config.yaml
norm_place: "pre"
norm_eps: 1e-05
parallel_block: true
learning_rate: 0.00644
weight_decay: 0.045
warmup_steps: 200
doc_mask: false
Below are experts of layer 2 (counted from 0) of a mixture-of-experts language model. Rows are named up (a neuron's input weights, with its number), down (a neuron's output weights, with its number) and show model dimensions 0-191. Each number is 128 + 32 x the weight over its row's rms, rounded and kept within 0 to 255. Numbers have three digits each.
Before each expert's rows: "mostly gets" lists some tokens that are sent to it at least half of the time; "comes before" lists some tokens at least twice as common just after its tokens as in all text. This comes from a sample of Wikipedia text that the model never trained on. Tokens count by the router's weight.

# expert 2
mostly gets: "ab", "mer", " Democratic", "s"
comes before: ",", ".", " and", " of", "ion", " in"
up0:047101148146152108163111201117133083105136103114118173133123134146095136132135173110111160130145071092093140160161096083148178128104121162076189129140144103175158090065154146110089141105092136065175111148145125098104154135138164137082112184114107142155140117098181133037163074184151058123149131118165100124159106118174128158116168189130151089126119170167155106134131061203097129127170125184127083151129153126133142097119111093094180181147087071136119136093145151124122149119123146142113107129077114145206122158135163097131130096144029144120106139156107104135141088134146095186
down0:059124116107130166119160132107100140101158142152084137103157140123147132160138124093129103126155136155158106150094100171118152119148125094155146088105128094112212136158100170116138102161109192114127155075085147156192105118143120140099134093175110125092105152138152165066154144180109124109156083160127105113057138106173253120135112057159161139088126180091123153099085146148132102179125171138138092172124135100087110156135133125118086135085179131142093100194119056162158078169128151120131119104152141158126121086128081134060047155171203107155118111082155114138114090134164083136
up1:073112165104131210155109149065170144085112073171105118101195170118164102141116136114167155159114105153075131129159120135135140099103158158157091096134132121137126131133154163119084156066139080114111125142143065107153107137061150171073146164091066121146056130144109110174155133087125108088091192141091131150167128111200127165183175122141153124138126096090141117164174153147140106105157163106122041131137128118153182176146152163127117093178161161140058146149083086145113089156122171086094108133092110099165109118133152154136130185139169123099066125131159077148158132090091094146
down1:099097097099098086187118066158145183176074092156118109099121146138092118131121152139036163126061114135153125099086164072153137140113136081166090140161108158179157170114165085114194075152121113129114174092104161129080215097115151148140113179163064130130137099143118137110129151117172141170195155117076208144141127134186134161161154114100134100157117146128144137104215120097053126133123109161178113118140079141194165115114151148137118132096140111140127136074143176095103111152104108097077154067092121180169120080159131115113103105100153151128145135122147108122138112135130098101
up2:153076137128119150201133082104109152162131092132147133139072162092118133176118090123160100121134100114185104142200088185085180149189189147150091145132114126158131104147095091089073128166085103142133115083150110065100148144149214189125091113135121166109115097089109170116120110185171095121147166145105110066165118110081131098078123107123123132134134121140121172120212134056132055121162179103134105129155139103086143141078087149166157117097084150161105177084139165103122136156117182138151187100092115106087136110152142123139133171159109091149095133124136089107093113103193127152
down2:098229127095134135145194188144131106143140174118164101106097085155137075095106142113116108085098102110092144168163084138147112156093091146097153075101135172113149184097163125127128134168059109215138141153128074157120148110121119071115121139165131143130138138094121041102146095133117140171215111116170135146062119107145172130166124154093159135136160095183089160131098116142120126063085078133146126094177094135131084115114130083139124111126117104114133124146200094115110124091093096135134096172140142196157091124154161173128099120116111173211189126103142096113146141170159110103

# expert 61
mostly gets: "tic", "ical", "ual", "ive", "ological", "ric"
comes before: "ly", "s", " ", "ip", "ial", " to"
up0:131117058124082125150146146168145170138116170120125141140172137118138221113150157124116135118128118090168152178099101150151154143135091205121068152157062109134074087148080155136108147169132081134121143104080118175143138110150166093101075105107124151152152153124146149089170115157116087194067098160098162105157170167147160076051096145173145133160116057105119122102150110147141119106149119147112113163111087075137169150137154103153152085129123081143146138118080087127109089163170130040102122131152135075149128166160161166089134162137091155102099111083138080174201158078162139142
down0:094158194189095144154197134174114129151086124104110141144126168144139093143134075175150096127089110124159088106087131143112109195166117077136153093137109065114113139139069142117192150106184132073112128098132116095117121180137098168117125135199090134117137078093160106190114153087128135159126109060184175088204104146116090112189113127118106113113126216066155113172119126098113096112117137120081135113114175090154136101144072103147135115127115166119139130097114151078209132084132149199095116126090128177122132152174110114125165112181149144153121138132176097124107146097112074108
up1:123169103120140154099129200148089133128116146115132120164129151109143139125161100117093118171146123197088160105111126160145115176156189172108111119121153058129118146175206153077110145125132176124123133135112121093106142140122156129148159166119125147123094116129146123114124067123121067152143154161097165102077105104209162146112131190121056210146124069164122168116104100137191109141076124049110102137127075093141161140057126127045116086195188186113078161151083115091119072123123147133167105076144147069127094110105193125115122132132112114124143117096088144140110114132126094089
down1:118138103162115160166134100080148127128147115161084125145097167135112145112050191158135137084140087108143079105148136091095114129079061094111069205170125130104139109125104128152159080123160139139117099096156142124099088151123130106115127183160126163081121139127084164085124179094151124121146173114139121145178122130134180141187092158095104098162158202132142126147130151160074145098123180114137199132099120128109083141143172097115117124070138141150089061146197131058119221117124197127110132189140116153156138164106120130092085013107132118141128148123162142156113090118112145155
up2:110161147140136114126162151113152154139130082154101074070127104115123081164106101153147214156101194125054087101126105173090174160140170147135117116158149164135119125125116057134111132150115088164127108144047131122116104145156202191122127104158154132135097123131162137142162193142123103160140140081177121129114100076092116155152101097122135146128101141126158103171113147090085122145111174052113166080161103181093122163146099132155097148135136093145147149174156120155121120083138093107096098105103159116167071137137077100090234161099175034114184161127142109158154124099152110156
down2:151129156123154130112186124120103161140087189126151145124117119135141120129090179096170030095123154114152124132170136102153154189131132125155049155086135160116074097146093127173094121105156136149184062157173090140135092098072123120100165129124136115098129182148147090172102164144184114187170121077104182132153162220127148123121083085128100156084146155121166134152180105086133083057130121128120125137127148103151083125052143165106131163103143154150097119120116146098110111197100123097101195156090058153039155140130113106089126140087153110133137134118109166125129133165123119081

# expert 28
mostly gets: "),", ",", " well", ");", "ough", "—"
comes before: " and", " which", " the", " but", " 19", " he"
up0:191079156099176147124086117090088074161141141153142083157151127162140140115150100134076098135100150099103111134168136146151040131105108186134142175131090093113136138117165107103099138096085073107101103142183113155152152093140124134162108117131079090136145154142141051156136138163111140114121138131130108133190167223098127144146110108140226106110067110099121153066175136147153148156067136104077150085122115164177121198141141130117101092154160070152150140137130144116136165127105089119172157114119127112161134171125158134148099113081078117098098178122147149199116203132082095065
down0:086160131156110145131154218137155137140138168170106126156121189150122127062115151114126110130114105142152142125139142089108150158163068122104114146138144098153156136147107108100094069128164144129142133150062129190132085200124123140101099143151153093082074107160160153102137085137160155127078130149103154103129158080108117123109147110093036120126169121096166131170103119105111126088153123170154138127135107125088251072113123093115124152140138138148113070106078121124175114218142158169075078151194068119054139107096155075143124094166157146174120155129084132113108139126098149181
up1:123161137165187137091115126154145149131132158128101184130139165129144143160093176123122108113077154102180102060183169090103098083085129136167111110102103142126114131164145177121154179128162140173103068094111080146178102195149112177163175076122134141100188081094132122140080133112079130055100104114059166112112097085137193093118075188139133130122119131105103124108123125096145147125153181127118203120203169140113092089156157127120126114138120103137124085107153125080161112090107113114118162161151140110202086090086163078126133138188157123162137091100161102119152138163078151187
down1:123102151146095100151149086138148123124147110037176142126123183115104131086127125112095122142146118091148100139151158158142105163174091095119115093103120073110120110116175093090099208105083159112142182132110167070121135107121119135108148104142146118195076114143069098094068085108101148179142123187136124139164073212121143167109128101123178183143159175131156096106100150146076144185116118165050178164122115120154123128100123126211150107159048152171182150129087103110166123131135126145167159116103108131112154159144129113078158130162148129067098087097137163128196096131145087122
up2:120105174145123142152133128141131094122103130116073175113133141140080151109148119135143154144134168073090162154193133139092143092130115145153169200172091090069103129157120136120126123129143126160195142097116127155047138184130035121086142185148124154102084137134165154119146169141140103130092146141128134122131151073126108081066173141113199111159135135163071103126112151157176132112108130087115145124116139164143166072114146141130119129115060139151163114164194157153147117096145151096107159105068058108113129050176148134088055151114061195140150082079102124126121187121149067139
down2:141137110087113120165100117080102150147097157135162120101094180148166097168093115178108087102071138133157101108127171114125098086151107157102166191152162195178125118111131080101120131151085120146081164098101090112174118096137158154139147102119132131135143123125122148119091069140196129143100150096086163116097161118141123146169131101161134134086134157161099117157129115080121113065106094118203149121117143124110126140182103135134196118080180056137169090069088136077184176185136082173206114189106161115151117202142083130162123189080107094095145104127130121119158062121161128121

# expert 59
mostly gets: "em", " Cor", "op", " Ga", " Com", "z"
comes before: "s", "ed", "ing", "ic", "il", "p"
up0:158120168154172137161096147214128163137131086085097141114087092126088192134113128137107119142145086158125157117137110118132180144175167102151154163141198092102204131133191178077127103097159133094110134113098055138086181122126138145086112107088117082048161125148105122061129155098129136100128097166111114131057136153130125139175092131136137168211161130075098118186108109150137120141129194163105116145097162118118106190130170143084159074128097108166123096149150097109154081095092109127135153119114110126144154109133183137071109129092192103106097100157109163081142097164129076099
down0:141115107168091138148079100158121169178092176077122089154112132115183162115094200115112121097090112123157119090140122126141089144064133148108074105094114079139113122167135117117100052108139090197184170166137124144098070095144177092084142104116136117216139181181135136165154130115149089110104127125169101188149138213101097129151106192219116069149122103129198175075144131121128111116139158077117115189174152083146169102130152100119145158125123160123128139118101106138107167130137076170104100132070107099165095140094127118137109099165158089115098129151106112136117105136147169138
up1:123106083137150145090122122044114091141081107146113151093146185153219121079144149124137107120173155145106107136138128097096119113113094147181158131152090062121162157106166087126122122123118099189103157146130111135126141118111129125178130124094134092174163129135149116158098130127108213110085080185114123112114131119141166075178139127176136115115147168177120168117158097147035118107100115122088111106201124060203140159184078135093204086115121148075113137122103135093166111143125131157181162165109117188126140081144131134161093155179112147085091152106109067085143107163136155170
down1:061111122138145168105134069093147106077160130109150103124147131138139113111123174150109161174172086151123165091114120097161186152110130147082109128087196180145122167133118156103166189127099116125185126100158102129168083161142140052139066184165149176129145152124101105091181105113152134111112151078105139175099060134125170146150081088110102108154148112158086106131159112075149103198118166143038140160126119174054159126152126187129106128112155119108106127101115189142084097132138117143081163107142108125170089143113160107158144072063156142100165113136145142160136049082130152118
up2:125196137104137124102057146165127198120197115093188104085112144018131053160126078098102111158185203117100113090100179134090143115159120186126144150152128092113121166115185185104127129132097106105104123108110119116097124123128121193102177167189080113141117097090147152104158142148141141148122099123145127148156126103131113101121102129093105082096073160144194099150146154127152149152100174110125169071155102104106121113125156125071088152107121134100134166122130078138131110116113100050177132159181169162070141164099108120169125122151122084093136169159100103129097148168187122121
down2:136066098115139123100142138091198156132117143139205074120221117162082162130090124188140134153121066130155128110104171121133096140152099110106075175156145173159100150146143094144138187179105057094145113107179094140107166141078122120117087158107143103122105148136092139175096143111108090147185148156146148185114128122117121136126074069189107097108129170127139130201081095113133138163166158089115123125099108106120118023130116097094126150145179192171111131083151179113128123151127106163137103109086098157146087122131152131097161110039120127156148137107135150120149082114149181085

# expert 32
mostly gets: " a", " an", " one", " first", " this", " two"
comes before: " ", "ly", " of", "cc", " time", " st"
up0:161163121083132147066173154175081135125128130129136139078120096138112081076180146188195167109171127097209179091121164126104147121127037160135130146165124137183149135146147150164140090169130126120146175076085131155105081160167114134091159143140133142076107097111107101167112128143151101148133143150112086102111147111131200153100119140128094076143118164143143083097194118159154167095060126147156154076122079109113196154180136132136097084085129117128122163165131107111097092132209118069124135080141124159081132095069169121128117144143154126139107109138092152071124059123084098104
down0:120092126110136107110138156134164091166090141114181141174180161095152102128077100127126089180133153144097117116094080079092078122154147145144113194119153121140118100112110137187064129041108127158126095114165137064144114155140131131140142146090133151167135145158169146060177112118102102132126120087114144129133150084151062102114125120106170167063099100112084165172077115159154079163149106155062167161130156130124085142032115161097173148121220168132145134105107121121149141110053143124130097129108095117107135174132184151116109128172109124133168198143167182113081176156142162139
up1:084102142208101129189145153108071119094142149141120102146123119088155151176157176205113105141121108159161080119115095178125121132135070110197144090167128126164134144117134177134142183149142138138158063182110115144126112067181078143150135112100142156184115098078118134117088198190119134094168157143217160158133149131143091169156124124091127120122104098097127109165154077061131168170153088139153133118072107150079126139185075160134115090136135135108111171111133137149075111169068081130131097131112182131124111173086177124112112130117116109101110152106071129105059097100158147140
down1:135192100097111152106126149109130122195184159166147132104136113143142090108119143133169109156168097127079114091091124149109048190092153161112105183090111024113076163125160107091149109101083097165179154107110136151116167151159168126139103124158102110089112149149149118098122105138128149102118201037123090174134128123138166146144120140104127124107128174140185147131094129181101158103130136078071191129120091162179150090086127097093118113120080127127138062099190179070177128129107103140141145117108106157127125174100070103163121156138150187144122058148124108179181139130143149109
up2:136155162133241099152139155124106111150086091151162163103145144108158197170103170111126087151143115109150146063102076126136163095225124142124200092133100184136137104160113118142103088077096096081119156132135114086192113094119117127070111125148136151133113085120138128131083108146196139094135117157166121223101125124122160093109121114133155148163132188103121145137166118126083072117140143084161139102177103111159135227136150128143141136085097086107196147171090100060120123108136144094062107144121147103117080147139103152088083086112160102120156137137120107138169158125137111102
down2:124104129121128117147122089144129119124189096091101180177075140168092134143121051093134123155104143131088178123101132128108136197117121081097129144084064118121149174137124095118152096125088115113129137153130107109100188112087099151174088112058154137097139148150091114083170185158177143247075116106107112195172103112156130119096106195038177136144155160090118144110130138139111127161109070099132132130090178102154115185099166114126093180137112149118080060144183126163122120108080095182124146132122118144121140107126157116131103200136159162177101142137146163133104134157098152143

# expert 14
mostly gets: "ca", "ci", " ca", " Je", " brother", "ay"
comes before: "al", "ence", "ent", "p", "pe", "et"
up0:122129096153171161125047069142142142149076139107086119135218102130165139154145153106077135121182051112102137067145154141189159158130136141110128156135117068140089147122170035103142117094132147196103131144111106128109109137065139173156123138102141093127165130100163086121138172106177043125159120132125123150159119131150123147118157145148122133225157091135136124109141144177141129095110095065169128100151142076137093135159170127105133176140057137100154125113148173132101139129124087119135187134087130117160110144104165158113082171180164076124161096088116124098095136068152163183
down0:148089129089130098101138115149092103114108075138164143137104142098153106093084105150083077124125114080121083133100095102098155143153167116179101107125155122123169113131108173128103109163029123133139139160131182158109143146161126098180115132104174165136143151167110133170112082148127136122125170144151106154170137118189169154094125096102144086075147162057140078122170202152118085202144128146113104083149117201165164110111161180149197071187126106124096096125148175118171164123110091125099124166145132166094131154148138076029098146140069122112074125137187153118152093110101096142
up1:169076132122142154124140129123115147098115120109115165173187093103198161154108186147107146066125140151084073153090109097135099118147186091094170125131098142121082116092129123111137181106102090102119149118159123142170140160141095076126148104153143155166084054096155108141119142092130156117109109177085057093119074040135172133103184173097138120117132095143139145105125104150120088130146082148171101194222087112077132148171165147153156123100131160106136142078113161161125122146079083140155183121091146135082115138159189173146154181148189196175125152129108128100141112101119154108
down1:095156111128118174105147103132103136158123100102147154095068159150086105138120183097150132135148112093094137150166134103104094136088110132151104115136132083082162136208149094133138172123130130091121155132131087156122161068115119145186179148105120119196128095160126085123139099121115117130195153099148152145154121156127129112158115078176137101104171119152132165104168072145104224132091165123163204042121108153150168166158164088173100135163146101128068097076137076175187104105168126120105148122151104166138152092078126148040054164108096095106127167126127125079164116146110140068
up2:090072114142128131157100182156098107130194082135101121108135088113138120103131139127142146108199142077165110107100120168147110162130120151136104102088111158100078102118157179121096207056149151170126178134133162191112150114168149141125113169147142092166082089103162112170161099164141124106104148111106114120144145136151142146064112149102172121065172158141107131142145078127095165108151122125132119163097155201086096123088101127097172059092137079219083170106150136136118125152106129091136134110147107115092072060155119061136122165188151160172116086130104126106202062122092125126
down2:125156099131149137166175138157134186119124095106127147149154134123125144130098099081160191174061128126138103130139127144167053091161152145089091171130119177137147125104119146146160087117150106129175138092177103072049117163081090091141132080070165126171126153086094166109116109114102180155148155119113145096143114115104128167089043148156157160140123148131096076101136140214103136192148123126120117106185146118171140171125128123116090182143140111041156084107100151197101112146113152153133176096093116102126151116092163172120129073097118148126146160132193099090081161145075094079

# expert 8
mostly gets: " the", " The", " and", "The", " &", " its"
comes before: " ", " first", " re", " same", " p", " f"
up0:130124086076155144106158089153122121123161139072066153141118099167112092134084160127144166104094125162145182123132172157126114176141130156146129135143135153102106130081101155174080120108125152085139176129182083127164195159165143112150118142140137112116130212183133102165110077086112103164140098127066113156062093141098113084117106087157121160117083124055116155192107174144185074095112135158152091092188178108120121146143097048139082166134151059122098139144184099141115171125115191120135091136112112037128129109137138153180144125097124160125133105082123136106136128142194168108
down0:121076143137118157138077084169092165126066102146179138110119148127176109126193082118159094181103140108113148115140093189156117070076118119118071153135102122116158113112187122140108161158136085160158073156055126120122104114154137152143082126106153125140161066064155177107164173172143168100121164115218162120098140071150151134119143136098151090166138135170136163085119087111123140148140108119104145129121091139076136161138117177138223115127077177152139102179133109138152128107146103196079142172131152102098090169056145129105140070158116130133133119158095128133107151083051112118
up1:128155171106122146066119118106161154198120107155118083097178148107117075118066148128167054067142127138123096129112103116135150127104124110129148127083149119135145149078127112145081102081104124153108100070124132063137098130117117178127160105115129144158162155140177118101197168125122144130094127182114192115165109102127162161108101127133086171171067111145160145139163080111164167093080143106116136105129109151194109164033152149161088094131133132084162138101248117195142139095167179140160091175126130152092115139081154173147116101145096133142174169151128171083132101154109153108
down1:091129108110114127099182173150112130111117087145114205153106170138097156162165093112105141162144072115155145163182139150153094156108149104178140113141120136113104128135104122105136124155107131118138161149183117173100196152177127127162166116166133145090086070116122084113080090130100076159150137134093171140128128207133106085124108105158133099097176100083112070118089166178100118149202139115134128172125099111069174112147131136135131184092133133103093088128027172070119136174119109141102161146113149089175156123122128116103123092111167090089058083162085105166201129148194075120
up2:126115114119132117148120128140167158145138170075144115148093161151156151075105148125136118125126113103103089131111144139181178150156138076080171195142167072106086132148145164136077145130150177108128111154125178077162106136150095189119158099141113144051105170153134056099121098146106101156108188050133144125123075048199157145041115118106150150130064130162161130103131124124142130163082150115126119092095119116173106113130096143157144111129110179116131148078094079079079118121072059168090147060125158146144126075162095129095156125109162105184150150169110152149152187138121149095
down2:100117133152154130109114114101086189175126071120162104124129141068121093126163141132108171103127169113153123111131134112061077143113108128202132051105117166151187157098150078134164087078163062130142160079136132118174130108151166096190099149043172106129129062085114180129167135103083080115120137131139138174133130161064074106201173179111074111070103076119151108097117146159124097092160115172155147146135095167159173130119129118126151177128107136162154137153158122107142142130120113125198085210135071149163106143127139104166169137130131109125112102109119137130064119136146176132

# expert 54
mostly gets: ".", "ro", "tro", ").", " Bro", "!"
comes before: "\n", " The", " In", " He", " It", " This"
up0:160102170102077164157102124135101115147144139110176081131103137156107060132091147147137156194156103120121094164145163133097076163119148089241113135149156127155089169103119187103142150103189117111124114112132099147182139127143067152113174131246131145130142062129108151153148161114134109162079134119169120175128064175147087120101164121114126089141102055185125116097135096129108131120123160129098157136146073152054144134145114120084109094143092141069127120086112127148113136150132093099061175153133095159165134125086111091152145119170099146109116119188094176118121111086172151176
down0:112153073164080117133136059143059082136130199128150125130184144090140133105173151126189120120132174124104146153173072106147138087132139142083127105143127132108129098173101100156155125100081110135140242174109114103142130113081144105093121148075150137136123190070184101125146126134111139128108094145170079106121190206095140096133097134071137162116132095128130143060105180138127130155150156128150120101069120087174122103135096147146151142132174137128122107203149141172137073142186158121188066108145112103071124158170121151130137122088130162102085147100139124116151119185097079077
up1:123146135152121185137081109117075030111135122112191150145176123148190168146151149156141116100112155140107073126143127073162170161140041100106130142100120115086116125115189109163131115154110097132157067130122110118105079157112112164057096150134120115068060159186158053150135127104108190106111145125128140134161122107119174151157134157201124157119086112113122064193135133107118140135142149181110131146141167158126043144186160146166122143173100111086154131128163094126104171115117145125106164071172100164097147103169123128106150109111127214082121136113088117121135103172157131166
down1:139085134116158065119120123141139147172117117139124084113148091164096126104068103071141120125176130116158173125184116111096100115135183199127182087152151179163151142132133099195107130126131174124125130160166112165171150106143134101161123126150103126163156095092158191068108152169153136102099133144137116137141124150136024121142118127144146144129126157163093128134143159134161123133137102093174096123102084125055184048100097134130159116083123097112059126128127129151098045111101149148138131095086128057116183151156115208090169111172118081135177099184137143092141100105085188081
up2:125121169083066099115159163121105081121128128111099156170106132104104134115137153087109126137056183127111133122145143163084159097126156118144105167092201123150193161109114148147129119116134176158103081119080167097112122117134138150119067137212092076173150173054149094088162118129097160126141110157080132171104125117110087086126079155123195165167136088175111156103131084147102123136126074154145115080160104191111147143095127118191098100150120189158118158113120114145112124125150116138188139123183098108102080087104148167127142130156125064043124079109171158180132184091145178118
down2:092142084136184168120164118100185134097140110175148155070110117141115132070099121136113141144088069138130092145080131108162060115146131121148171099175121083122096172106078118104172190179119156109152141135119053133143113115177109109135107109102176210127115117134112101089098161135097120132094154104134181150111154066186110104146106119130206170097117161128113129187136167207118124074131106067100088196154153136063136112160102119052125122099113086092072109116109115149117169145114107161125100151112159144183127138179163143136125151118100184132160140168156169112149069154123144115

# expert 58
mostly gets: "hy", "har", "\\", " However", " describe", " date"
comes before: "d", "s", "l", "p", "bu", "ed"
up0:097137107161178122114183165165135128091141145166132137093103092114171121118126093132075118114144142083199152135154164139172098081154155093113158132149126112186104125146097176097161143150122124120131075153119124115114145143123151072195089167074115185107147084171158077086082147114156136130108167132136179105150064065088125185162084146120128067088096130170153170100147082139165133096128138173129133121137111140148072089154075180091099036154153118064144128150118081130073156147118122104114117136152136143078114127177137139108119148169177180114157141135081098141190147110202129083
down0:090175130133164141145127134092139181145162166068095161174091121108125125172120103129075097098155071155157151103148085164170178092111091109169124102131075150129133087132132197142128081079119148127122129165106123151173131129139096145156135134136092090202096126119107174137073129148190170103131119127090160192076084189177101161120134125095137085091129162141146087145113156106103104128058049158107178118094084111165132120139143124187142107044162114130101116168106154125124131180054124097079157132165091161120142110128101129134097148164117113152141116178084166193140083104179134117
up1:125113124144136199165130140161103106095102157083153146144069107112109121124142137118164133126167167098104103057156116127072097136118168166181147123169056104125065133107144084163136125086132115119133172101153128072130119184115116125116099108175119139108107107089123105066147091102100137146151085144180129063117057076099159116128096080119137107098117115125118145142133131105151140098183112169183103087210138112155147189157181086073118132095136154103143147136128147141136168184120124178194131162123117142127100142134182150167066208159154122099064130106129175136179136055161170118
down1:069137120123154144118128094127164157123078129164049152122153130140058136175095159114092124096106082108119126154159127111184142142108111064131104133131149092137154099131101183144116128124122146097091133112109079088120221168097115167076147134148134088103087175160155151176123145116141121139127159141137156192166120132116080088150122053150152129070186161105163153138116150106123079137122130158173108069148154115081148121149082180093154159120124158130149179116092162176135155087094079147135140145205119138122116120119149115125160125078155128030144066098138141166169148131095053199
up2:067118140144168051076154121140130111084128115126136117196101114190069147142199143141110134085125165141123093089157149087134113094127109099186133131097110103186093164053118155107145130113132143140156195140122138172153160093121121141168192083153094146112144173150197114114096116160145149135102108137148132121142100086118089145064099088112111133063081191180131138151145099132074064072138148123108172165141094115108138114136103154144171100110154134193186118119140122129130144146077128148177186145102059109154132216136143121132143113146133117106133100179108157114080099112116158062
down2:139182060147065083120105118096167128116132111134119120139123130063142198160139127123110125041149159131156161141161145090166033086090119111135086231133168145171175109152062139085151109191131144082154132188112114121146136096162154161164122101105148106074169138128125116103084109101118121139084144139132133099118124153166182131100147131173123123181117129118115133106139134176121180140138117157123153143157126104158113141175112160071133047125161114148147128095130112136166141171132085156091091105166116110076148137181118093091126173133180098120082103160049082141128174112132102077